python train.py --d_model=320 --n_experts=48 --router_score="softmax" --normalize_top_k=true --routed_scale=1.0 --router_noise=0.1 --lr_router=0.000314 --vocab_size=2164 --norm="rmsnorm" --optimizer="muon_variant" --lr=0.00187 --beta1=0.95 --batch_tokens=[32768, 65536] --train_tokens=366300000
Below are experts of layer 3 (counted from 0) of a mixture-of-experts language model. Rows are named gate (a neuron's input weights, with its number), up (a neuron's input weights, with its number) and show model dimensions 240-279. Each number is 50 + 15 x the weight over its row's rms, rounded and kept within 0 to 99.
Before each expert's rows: "mostly gets" lists some tokens that are sent to it at least half of the time. This comes from a sample of Wikipedia text that the model never trained on.

# expert 10
mostly gets: " no", "ected", "ible", " announced", " different", "See"
gate0:85 45 76 46 28 93 51 54 47 62 73 44 49 51 71 31 69 32 37 45 73 72 46 44 35 45 35 70 48 26 39 50 59 82 30 57 99 52 46 47
up0:94 38 70 68 27 79 54 58 51 59 60 42 55 45 64 33 64 30 29 31 60 57 50 44 30 55 33 67 53 29 32 55 67 59 39 76 87 63 55 38
gate1:48 35 71 73 44 59 53 62 36 42 59 30 59 58 43 28 76 49 54 47 52 60 44 65 55 46 73 59 49 61 82 43 31 40 38 55 54 40 52 48
up1:48 25 82 85 38 50 40 59 42 62 68 44 67 61 49 38 73 62 45 28 59 51 36 65 39 51 71 75 50 64 96 64 37 40 55 56 49 47 46 50
gate2:72 53 57 38 78 73 43 53 47 47 30 52 49 43 61 45 16 69 43 70 36 83 66 61 54 84 63 48 59 47 45 32 64 09 49 52 52 80 33 42
up2:40 63 70 67 47 41 41 73 61 69 51 81 72 41 47 80 53 45 31 53 49 36 43 55 25 71 55 67 60 50 20 54 55 45 38 52 72 36 49 58

# expert 27
mostly gets: " disc", " Que", " —;", "idd", " father", " member"
gate0:38 50 62 50 71 46 54 68 46 53 51 39 54 61 41 57 63 68 49 39 59 62 46 50 25 40 35 54 52 35 58 55 57 38 60 26 43 64 69 43
up0:77 55 36 45 40 59 53 33 60 85 59 61 43 39 51 59 31 59 36 44 63 63 34 44 60 43 52 35 60 43 47 47 43 60 39 47 67 32 61 66
gate1:67 48 49 55 80 57 56 55 28 44 66 50 67 33 65 57 50 57 54 54 49 63 27 53 26 45 44 37 63 41 75 69 49 29 75 48 10 58 38 78
up1:08 26 44 34 25 38 42 45 58 58 38 63 41 60 31 42 42 43 36 34 42 57 72 35 65 40 59 58 46 39 41 37 22 60 41 45 96 32 63 44
gate2:49 65 52 68 68 46 62 53 48 22 59 55 81 40 65 77 53 62 54 77 81 91 53 44 28 65 59 37 69 61 43 24 90 44 51 49 66 78 43 38
up2:52 60 47 29 11 52 67 69 62 43 36 41 43 26 52 65 41 23 41 67 40 84 63 43 45 41 58 66 55 35 31 88 44 50 31 47 47 66 35 43

# expert 22
mostly gets: "el", " ==\n", "==\n", " century", ".\n\n", "==\n\n"
gate0:60 41 86 58 44 78 40 41 55 49 31 40 38 43 50 45 73 35 62 63 45 39 49 59 51 63 63 60 65 55 65 65 52 64 48 70 68 43 69 56
up0:39 62 31 40 63 31 41 56 46 53 44 52 66 51 57 63 44 49 36 50 39 57 56 50 39 51 40 33 31 45 45 36 57 53 46 47 31 53 54 44
gate1:59 39 35 51 42 58 56 72 45 40 27 45 64 86 50 29 47 45 78 61 68 40 70 53 43 57 53 49 46 65 42 49 56 47 45 56 28 31 53 50
up1:66 55 48 37 44 60 48 63 56 44 27 30 64 72 30 47 33 44 83 60 80 22 70 53 27 52 53 61 47 39 27 42 66 27 51 53 51 34 71 63
gate2:76 49 48 53 55 69 61 49 44 52 50 52 61 59 40 64 48 28 54 43 41 23 54 47 46 58 62 39 30 45 57 68 62 81 36 45 72 65 63 39
up2:70 37 42 50 54 80 67 52 50 60 47 78 73 34 42 49 50 50 65 70 34 10 38 43 60 29 59 54 25 44 67 39 33 56 20 45 80 67 56 56

# expert 33
mostly gets: " His", " On", " There"
gate0:26 55 42 20 61 71 68 55 40 25 56 38 46 36 48 48 25 61 32 49 55 62 43 55 60 53 33 52 45 81 70 36 63 54 34 40 53 43 76 33
up0:22 45 59 32 39 32 32 40 42 59 57 57 54 57 34 67 85 43 69 26 66 18 44 48 60 34 60 42 46 50 03 76 37 36 66 58 33 41 45 34
gate1:56 58 42 64 65 30 93 48 52 90 52 37 65 44 55 61 43 45 58 46 37 71 56 66 26 39 64 45 32 58 62 26 42 18 56 50 80 50 58 53
up1:62 54 45 50 49 60 67 44 31 75 63 28 55 65 39 79 58 44 39 48 34 75 36 55 27 36 59 41 58 72 31 23 57 49 59 46 67 27 40 40
gate2:74 43 42 38 63 48 25 67 54 29 75 13 40 55 65 69 39 55 34 44 46 33 44 55 70 47 06 68 16 36 39 62 62 40 50 50 73 47 53 59
up2:67 25 49 53 53 62 47 55 40 30 65 39 68 46 53 56 51 53 49 57 23 58 19 54 47 52 32 43 36 37 54 63 28 43 32 36 50 47 56 45

# expert 43
mostly gets: " world", " cre", " kn", " state", " disc", " Royal"
gate0:35 56 43 33 40 82 36 29 55 44 62 69 69 29 40 55 58 30 50 58 48 34 61 57 34 51 27 61 44 51 43 62 58 69 44 60 67 47 63 54
up0:40 34 46 68 49 51 87 79 42 38 32 41 51 54 56 57 70 80 39 54 69 45 38 64 52 67 50 28 47 61 64 39 41 25 46 37 29 79 56 29
gate1:53 47 58 36 61 46 20 59 42 40 43 74 34 44 44 55 64 64 75 21 43 29 76 32 27 69 41 75 61 52 42 49 51 56 34 22 31 73 57 45
up1:62 45 58 66 51 55 55 46 55 64 77 44 72 60 52 49 52 59 23 52 49 68 38 73 48 33 46 22 51 60 66 69 24 52 58 67 56 23 40 30
gate2:36 78 32 52 39 57 61 55 42 23 59 42 53 73 66 38 43 56 77 42 42 42 67 51 56 44 60 55 65 45 33 46 52 38 40 34 21 60 35 61
up2:60 21 74 39 63 35 41 48 63 66 41 62 41 22 35 65 57 41 41 68 57 58 48 50 44 53 37 41 32 63 46 66 50 55 53 79 84 46 59 37

# expert 26
mostly gets: "though", "it", " =\n\n"
gate0:55 36 51 50 41 56 73 40 48 56 56 33 29 63 57 44 42 59 46 57 40 64 35 51 45 92 58 40 38 71 65 49 53 84 59 46 47 46 31 41
up0:66 56 69 40 41 55 36 55 56 57 38 74 57 45 49 46 41 37 50 21 70 35 69 44 50 16 38 47 60 43 44 55 40 16 30 53 46 39 48 57
gate1:45 61 43 33 44 32 33 27 62 41 39 82 48 47 50 39 51 34 45 45 67 51 44 66 35 38 43 47 28 76 51 59 59 40 75 62 49 32 22 38
up1:71 45 52 30 47 46 47 35 55 49 46 76 46 52 42 26 44 33 55 52 66 34 31 65 54 64 42 41 30 70 62 81 44 56 84 66 59 23 31 38
gate2:38 43 24 58 36 77 30 41 67 34 49 37 62 57 53 25 31 54 61 36 80 44 59 51 57 62 62 56 62 74 71 49 55 67 59 69 47 29 47 36
up2:49 55 65 50 58 41 57 56 46 54 66 56 42 54 51 78 42 55 40 52 23 62 60 36 41 45 37 50 23 32 28 54 29 71 56 44 54 54 34 59

# expert 21
mostly gets: " British", "eal", "adian", "usic", " German", " French"
gate0:29 38 75 47 46 58 31 30 43 44 38 64 59 41 65 49 64 69 58 42 57 56 70 62 56 44 70 32 49 66 58 55 47 70 77 56 38 66 47 23
up0:36 18 42 64 32 56 47 60 77 56 66 53 51 46 41 28 53 46 32 39 51 86 45 36 19 42 46 16 53 53 59 70 60 31 58 60 34 60 35 39
gate1:71 35 67 75 58 52 81 35 50 29 40 56 47 70 81 19 47 53 78 30 66 52 54 75 59 44 49 45 51 40 45 51 83 45 37 52 43 61 39 62
up1:46 52 34 42 20 63 41 52 42 87 50 56 43 23 33 75 33 35 37 60 19 38 44 45 30 41 54 42 34 50 68 63 22 51 52 57 69 55 51 49
gate2:44 69 51 23 38 49 57 20 36 42 46 51 83 66 45 69 54 26 51 55 47 69 47 47 40 56 71 61 38 32 51 61 41 75 64 86 75 46 43 43
up2:40 43 54 57 43 67 43 39 64 89 59 48 45 53 45 49 55 84 63 39 36 36 44 50 58 72 17 37 71 69 45 53 43 47 58 23 39 57 66 67

# expert 20
mostly gets: "ilar", "ately", " these"
gate0:50 28 50 67 70 60 63 63 62 61 50 70 57 71 27 64 23 75 77 46 48 34 57 51 37 50 50 47 65 61 52 72 37 73 37 40 66 52 67 20
up0:71 41 48 49 58 85 69 55 49 52 46 67 71 63 38 55 35 54 51 32 54 25 63 36 28 51 64 37 49 61 40 68 53 59 54 46 58 41 45 28
gate1:23 57 49 53 56 49 52 51 42 28 69 39 62 31 46 44 67 38 37 69 43 50 56 53 67 47 57 57 35 39 31 61 62 35 35 57 37 60 73 51
up1:81 57 41 58 57 43 47 49 46 71 54 45 23 44 49 34 51 57 57 47 72 62 65 37 41 67 64 52 55 40 70 33 23 29 43 73 79 59 57 34
gate2:42 32 54 57 26 69 77 68 42 47 34 32 66 59 18 16 53 43 40 62 70 42 72 26 44 88 72 28 49 31 43 42 47 68 49 56 39 51 90 35
up2:49 53 52 51 65 39 25 27 41 67 79 70 49 51 72 86 50 58 68 41 42 55 39 74 57 19 35 65 44 68 43 57 63 32 63 53 64 52 06 66

# expert 25
mostly gets: "ig", "minist", "oci", "arg", "ris", "ecut"
gate0:42 40 40 55 56 27 57 34 56 51 40 56 54 49 54 32 49 46 54 48 59 50 70 33 35 47 41 69 55 68 43 81 43 41 31 63 37 21 31 38
up0:41 59 31 63 60 23 36 34 67 52 38 59 65 72 67 45 60 55 41 56 72 35 74 37 37 30 47 74 48 64 33 81 45 50 42 52 46 35 15 27
gate1:52 39 53 70 36 67 43 52 51 42 42 66 69 61 52 72 38 61 48 46 49 28 64 48 34 43 64 31 61 51 68 74 68 91 80 39 63 35 91 55
up1:50 34 62 66 33 72 42 32 54 31 55 60 66 77 48 61 32 56 34 50 45 52 55 42 29 40 76 45 57 41 64 66 76 78 74 33 62 23 95 70
gate2:54 19 61 54 37 72 65 37 31 38 57 61 42 37 49 40 51 37 61 76 63 30 46 58 58 50 37 69 37 31 58 47 46 50 58 23 27 49 59 30
up2:63 24 47 50 37 76 44 51 28 49 62 54 66 27 39 69 36 37 53 75 47 26 41 52 71 49 42 67 33 33 37 33 58 47 48 26 37 43 34 36

# expert 8
mostly gets: " reg", " qu", " fl", "aj", "mp", " vi"
gate0:57 66 65 71 49 43 31 44 43 42 61 47 58 41 60 80 36 46 59 47 54 30 51 35 25 81 51 76 30 39 71 46 24 66 62 66 48 68 61 23
up0:59 69 52 77 57 41 39 45 42 39 62 60 55 38 65 59 40 61 57 48 54 41 52 26 21 84 46 55 31 25 60 45 17 57 63 49 52 66 60 33
gate1:50 55 39 52 39 50 41 65 62 46 67 67 50 40 69 72 59 35 53 44 36 38 43 35 34 65 70 37 53 32 41 30 53 44 54 63 44 68 82 57
up1:49 63 48 46 49 52 36 63 50 58 52 82 68 70 61 87 43 49 83 26 26 42 29 43 56 48 45 39 65 34 49 43 52 43 39 56 52 54 65 52
gate2:51 54 61 52 65 68 54 47 45 58 48 62 33 71 45 99 51 57 48 37 48 58 53 42 42 36 60 39 54 48 47 49 45 59 21 73 73 39 59 48
up2:57 51 62 45 53 20 53 78 47 59 50 32 67 72 55 49 61 57 75 21 42 49 68 51 56 66 55 23 55 32 40 64 53 46 73 37 44 64 60 53

# expert 28
mostly gets: "|\n", " comple", " epis", "@", " result", "fter"
gate0:17 34 45 48 61 80 66 63 80 44 62 46 65 59 64 56 45 51 60 29 54 38 56 37 42 44 60 45 53 64 12 36 86 86 60 48 35 42 63 32
up0:25 52 63 46 59 59 55 37 53 49 26 42 78 33 62 54 65 58 71 23 45 46 55 37 45 31 60 53 81 58 23 34 80 83 53 51 29 34 46 31
gate1:69 35 52 51 26 36 35 27 56 60 32 54 49 40 52 52 62 71 55 43 72 37 26 66 52 49 62 74 72 67 53 67 31 60 43 69 66 54 76 42
up1:29 55 58 13 52 42 74 65 48 71 44 52 69 50 48 65 57 46 30 79 25 53 65 53 26 33 57 61 49 32 45 28 56 52 57 39 73 72 80 43
gate2:75 32 41 41 67 72 40 26 55 55 62 66 16 43 54 48 38 54 60 36 83 66 58 55 34 25 51 37 67 46 58 41 54 74 34 80 42 55 52 38
up2:70 23 52 53 70 47 52 40 63 54 65 78 20 64 40 66 41 41 68 43 83 61 43 67 20 28 55 67 67 46 49 53 61 69 39 69 43 59 55 47

# expert 42
mostly gets: "el", "els", "elf", " Ant", "ility", "ording"
gate0:24 61 44 62 34 58 44 72 42 59 21 49 54 46 56 50 63 64 45 50 57 51 46 52 63 61 65 40 34 40 42 46 38 51 62 67 48 30 87 46
up0:62 44 55 58 28 56 74 46 17 36 29 34 28 44 52 48 64 72 23 42 59 89 64 47 57 46 47 33 26 31 70 33 70 56 52 70 56 64 43 42
gate1:46 47 42 46 38 65 52 52 29 16 64 52 73 51 57 50 38 38 60 56 37 61 44 39 72 30 40 41 21 24 58 61 24 56 54 56 65 40 50 42
up1:39 59 84 56 16 73 40 40 51 47 70 66 76 48 50 44 75 29 40 29 86 50 34 57 57 31 44 31 60 33 71 68 41 45 63 42 77 64 64 47
gate2:44 73 27 53 52 50 17 62 40 51 27 45 59 48 67 50 12 85 81 46 56 39 62 39 41 45 40 74 57 24 24 45 44 68 54 45 48 60 64 36
up2:47 38 69 52 57 55 86 41 51 44 73 59 39 44 47 51 94 15 27 59 48 73 32 61 60 61 75 32 37 75 71 60 47 26 44 65 39 38 41 45

# expert 4
mostly gets: " water", "its", " Road", "ength", " short", " River"
gate0:59 43 48 39 67 63 75 49 61 49 67 66 48 60 41 75 42 70 35 18 67 59 60 47 30 42 67 93 53 76 55 34 43 55 71 47 44 26 28 37
up0:48 33 57 27 50 60 36 57 58 42 26 50 37 18 58 59 41 46 48 58 70 68 65 56 47 70 35 71 59 36 22 52 34 44 37 51 47 27 62 38
gate1:56 45 60 25 55 63 55 71 50 40 58 29 43 73 60 42 17 69 67 56 51 80 56 41 66 60 16 15 45 64 62 38 44 56 59 59 66 37 43 44
up1:56 28 61 29 55 62 58 52 51 38 48 50 50 71 68 39 29 71 65 47 37 78 48 48 62 61 14 28 32 50 55 44 49 50 53 56 69 39 48 52
gate2:23 43 66 64 55 53 47 57 67 68 52 65 38 66 46 58 77 57 54 32 58 79 54 48 64 41 81 57 67 49 29 50 39 50 49 71 54 29 49 43
up2:56 44 24 57 41 45 54 37 64 59 36 38 72 38 47 45 25 21 30 59 61 15 48 49 28 65 25 31 52 52 70 52 38 40 54 41 31 76 73 70

# expert 35
mostly gets: " pl", " fin", " dis", " post", " named", " acc"
gate0:50 58 66 53 59 45 54 44 47 40 48 49 42 31 58 65 74 65 54 54 79 53 65 38 61 49 31 69 22 57 79 40 75 62 46 46 45 59 29 49
up0:37 24 47 81 49 50 46 49 66 61 53 41 26 69 56 61 55 40 63 62 23 53 32 47 49 45 64 43 38 62 58 41 44 21 38 48 35 67 53 58
gate1:46 36 59 78 63 58 65 23 47 31 37 62 66 62 43 51 65 18 41 64 52 51 21 90 38 64 62 56 57 14 50 32 57 70 31 60 45 56 44 62
up1:73 54 45 25 21 36 47 67 62 78 61 48 35 40 63 48 22 82 66 44 46 42 72 22 50 37 39 28 56 82 52 80 49 35 61 37 61 31 71 64
gate2:61 38 43 66 47 35 65 36 40 39 58 30 41 41 60 33 54 43 54 49 55 47 47 68 45 34 81 42 59 41 32 29 54 71 39 82 45 71 65 41
up2:31 47 54 67 67 56 48 45 32 39 53 29 34 56 29 63 56 46 48 87 32 63 59 47 55 28 60 46 38 54 33 23 45 51 53 71 57 42 56 36

# expert 31
mostly gets: "attle", " role", "ield", "ood", "rol", "ution"
gate0:63 28 59 26 60 60 38 57 31 92 51 56 46 65 81 34 63 40 27 67 46 55 74 62 27 16 62 42 60 23 38 45 27 31 66 51 33 28 31 44
up0:53 66 58 59 68 73 60 45 83 36 67 34 62 42 19 59 27 76 59 42 59 39 45 33 54 71 34 74 13 64 49 77 75 66 44 46 68 68 60 40
gate1:38 59 89 50 58 52 61 88 35 17 40 53 35 68 46 61 38 55 71 71 52 69 67 64 12 36 38 46 53 45 62 67 50 56 54 74 48 50 27 75
up1:86 30 56 43 64 46 99 52 43 58 55 42 84 43 47 40 61 42 33 31 67 62 41 51 67 41 38 74 24 53 66 51 44 65 64 35 50 63 76 21
gate2:35 52 48 46 68 36 64 26 72 61 44 43 51 50 61 29 16 28 69 38 56 50 76 30 57 36 53 37 66 58 72 41 54 62 52 43 30 45 43 48
up2:64 58 39 71 50 61 62 72 29 33 45 56 68 44 31 50 49 56 52 59 52 67 48 71 26 62 63 66 30 63 28 45 64 24 65 50 44 76 60 41

# expert 17
mostly gets: "it", "its", "ited", "°N", "′", "ite"
gate0:53 38 44 57 73 29 71 20 63 50 33 41 49 20 62 62 29 48 54 82 36 41 44 67 37 41 46 31 78 52 63 26 71 60 20 68 48 17 55 44
up0:56 55 39 55 69 34 60 29 57 54 34 48 44 16 56 67 42 48 43 85 37 44 48 65 40 48 46 28 77 45 60 32 80 66 21 61 49 19 50 42
gate1:37 43 42 58 55 62 37 55 28 53 74 63 71 68 59 36 51 83 71 43 51 52 36 41 43 34 52 78 82 42 46 76 56 67 33 50 42 49 53 51
up1:42 41 57 67 43 66 36 37 32 54 63 53 53 61 55 43 32 72 70 44 47 52 46 42 34 21 51 78 76 68 28 73 52 82 50 53 30 54 50 30
gate2:56 29 43 60 48 51 64 49 70 44 60 40 38 80 61 67 66 82 65 57 32 58 79 59 90 55 12 77 59 52 51 59 51 64 73 48 52 49 22 50
up2:54 78 50 42 48 48 53 56 20 60 40 60 69 16 44 39 27 28 36 31 60 46 35 52 13 31 80 24 38 49 35 49 47 43 27 49 46 53 82 48

# expert 1
mostly gets: "fter", " while", ".\n\n", "ually", "on", " However"
gate0:48 45 33 52 22 34 25 62 71 39 50 55 36 49 44 18 43 40 52 38 40 35 65 24 31 50 72 55 54 61 69 66 50 66 73 53 40 24 58 44
up0:71 37 35 35 31 20 53 69 64 37 24 33 33 39 36 18 49 28 50 42 59 47 58 18 39 36 65 23 32 80 61 53 66 45 64 55 41 37 41 48
gate1:42 32 73 38 46 81 69 44 76 53 53 44 52 49 53 53 43 66 68 57 45 44 61 71 38 25 78 32 37 44 45 66 53 45 47 73 42 56 36 21
up1:51 39 60 49 51 77 50 45 71 52 47 50 68 59 44 57 47 69 68 59 39 50 73 62 42 13 66 25 54 41 58 60 42 44 60 71 53 48 50 28
gate2:25 53 38 62 28 55 54 62 70 50 64 62 59 83 27 49 56 24 70 83 47 35 48 48 49 66 56 45 59 43 51 66 68 68 51 34 57 37 50 33
up2:17 42 62 79 26 47 49 66 62 41 63 33 52 75 62 67 44 41 57 68 36 28 57 48 47 28 60 59 63 50 51 64 56 38 62 23 52 52 56 25

# expert 15
mostly gets: "°W", "ideo", ")."
gate0:48 40 67 64 60 62 45 63 33 37 58 43 52 40 46 56 39 52 68 46 62 39 48 46 65 66 49 46 52 48 48 62 55 49 35 34 56 47 84 59
up0:47 53 78 52 57 78 39 53 27 52 55 39 59 39 65 44 13 57 79 41 49 26 37 63 51 48 33 38 38 52 50 50 41 45 36 66 47 45 85 46
gate1:53 45 87 46 42 89 43 37 34 55 35 66 44 42 27 57 40 65 67 45 43 39 38 54 25 41 63 64 34 39 46 54 64 61 58 09 70 60 42 47
up1:59 52 58 52 28 49 36 78 28 66 53 38 64 33 40 56 64 39 63 51 52 65 74 39 25 40 46 60 59 60 60 59 46 38 58 25 43 73 45 63
gate2:44 43 45 43 67 52 46 57 70 29 44 78 30 75 63 52 45 66 56 54 51 62 58 52 42 23 43 57 36 64 35 34 28 30 54 49 66 35 71 52
up2:42 38 47 52 69 53 38 55 83 10 45 79 30 66 47 57 44 57 61 54 40 68 49 45 36 33 25 64 38 53 43 40 36 19 61 36 65 33 60 51

# expert 5
mostly gets: " MPC", " Born", "merican", "See", "ebsite"
gate0:43 57 67 40 27 33 62 40 68 45 23 56 54 32 66 44 61 78 46 34 26 41 42 62 45 62 69 58 58 23 64 37 43 62 54 44 53 31 47 28
up0:65 53 73 51 19 45 63 41 58 30 30 53 56 38 45 62 61 62 39 44 24 38 49 63 38 55 63 72 51 34 82 41 57 60 51 42 51 38 31 37
gate1:54 51 70 60 51 64 48 55 57 47 39 49 42 45 51 55 38 45 75 52 32 27 33 42 53 38 66 67 70 60 63 59 55 45 70 65 69 44 35 62
up1:55 56 38 26 62 51 42 57 32 57 41 59 44 51 55 50 44 52 30 42 40 53 70 67 45 75 67 15 41 59 45 28 47 48 35 34 16 71 77 56
gate2:65 43 53 71 12 19 40 54 48 66 43 23 41 62 62 50 62 33 72 49 46 56 56 64 68 58 49 55 53 60 38 47 52 89 42 72 53 59 76 08
up2:39 49 55 59 55 56 45 51 21 69 42 54 50 56 26 62 38 62 43 28 45 43 64 54 59 40 29 27 49 40 42 19 21 59 27 52 09 75 66 42

# expert 24
mostly gets: " Comm", " Mon", " Pol", " San", " Comp", " La"
gate0:32 46 55 72 40 74 70 71 53 40 38 11 41 50 69 40 59 38 51 61 46 63 67 75 58 29 72 60 57 44 45 73 61 58 19 71 53 62 38 57
up0:56 41 51 25 65 69 70 31 47 50 40 54 83 65 46 47 73 61 58 38 51 41 28 46 46 50 70 41 35 69 45 30 44 45 44 32 53 43 57 54
gate1:66 47 35 57 54 62 57 27 51 51 33 45 36 49 70 55 25 15 48 91 75 43 48 57 56 58 35 55 99 57 76 57 57 41 85 43 31 29 00 48
up1:18 59 77 58 65 64 23 46 50 46 67 37 44 36 35 39 58 65 37 23 40 46 48 57 46 28 74 27 07 34 29 77 47 72 41 66 54 71 96 44
gate2:49 69 68 47 55 27 16 81 40 30 72 56 79 57 38 37 49 52 54 65 48 54 39 58 40 35 27 41 92 51 58 63 37 25 35 64 61 30 46 60
up2:53 27 27 59 57 73 78 11 63 76 21 37 24 49 65 61 55 63 49 30 54 43 56 45 52 64 72 52 06 51 36 40 65 75 66 34 37 65 58 48

# expert 38
mostly gets: "==", "===", " Jan"
gate0:21 22 20 55 49 60 31 39 48 53 60 62 87 48 46 33 24 53 73 62 49 43 49 39 29 54 48 76 85 91 56 52 54 55 52 49 35 39 82 41
up0:82 94 69 39 46 50 70 61 38 49 52 42 17 51 40 64 57 42 45 46 45 49 47 62 58 49 54 26 23 07 45 62 40 36 47 43 59 51 26 65
gate1:45 53 53 50 30 41 43 50 60 72 41 51 54 59 69 57 49 63 52 26 29 71 40 62 44 40 50 73 56 45 40 47 62 37 74 45 66 29 46 61
up1:58 43 67 57 72 61 60 62 37 24 52 39 51 42 33 43 60 41 46 70 63 32 61 45 56 61 47 25 48 51 50 61 32 58 33 55 30 68 52 40
gate2:31 24 65 63 44 39 37 60 33 14 49 68 47 56 64 51 54 09 41 59 66 52 52 72 30 21 26 44 46 48 74 54 69 54 56 42 42 89 44 33
up2:71 65 29 46 55 58 58 39 52 53 37 45 15 46 46 64 29 34 46 41 66 11 43 68 61 35 40 85 58 53 63 64 63 70 55 32 58 66 47 41

# expert 47
mostly gets: "ociation", " JPL", "owever", "ampionship", " ·", "earch"
gate0:61 45 74 30 39 58 33 79 49 80 46 62 51 29 63 50 39 49 64 67 43 29 46 27 63 55 54 71 85 34 22 63 71 49 51 40 28 62 56 82
up0:51 51 33 70 52 32 73 29 56 24 55 53 42 82 34 48 59 66 27 37 53 70 70 55 46 41 41 33 19 65 86 16 25 54 40 58 53 62 31 35
gate1:63 37 37 53 54 47 49 38 27 56 44 35 86 66 28 85 42 58 14 68 80 40 42 63 63 28 25 57 54 52 32 24 71 67 67 54 72 90 71 66
up1:30 52 53 22 54 45 84 59 76 74 41 56 24 57 57 71 57 53 73 37 53 58 57 54 39 44 56 29 38 40 36 54 63 30 64 48 33 26 47 60
gate2:78 49 35 45 38 61 44 63 63 66 26 53 49 55 52 15 40 57 59 35 69 50 41 31 70 31 43 41 43 48 20 70 52 49 45 61 30 54 52 56
up2:71 49 27 62 56 67 67 38 64 32 49 64 74 40 55 45 64 59 64 29 48 48 55 31 25 29 69 25 87 45 74 34 40 36 29 72 55 58 43 44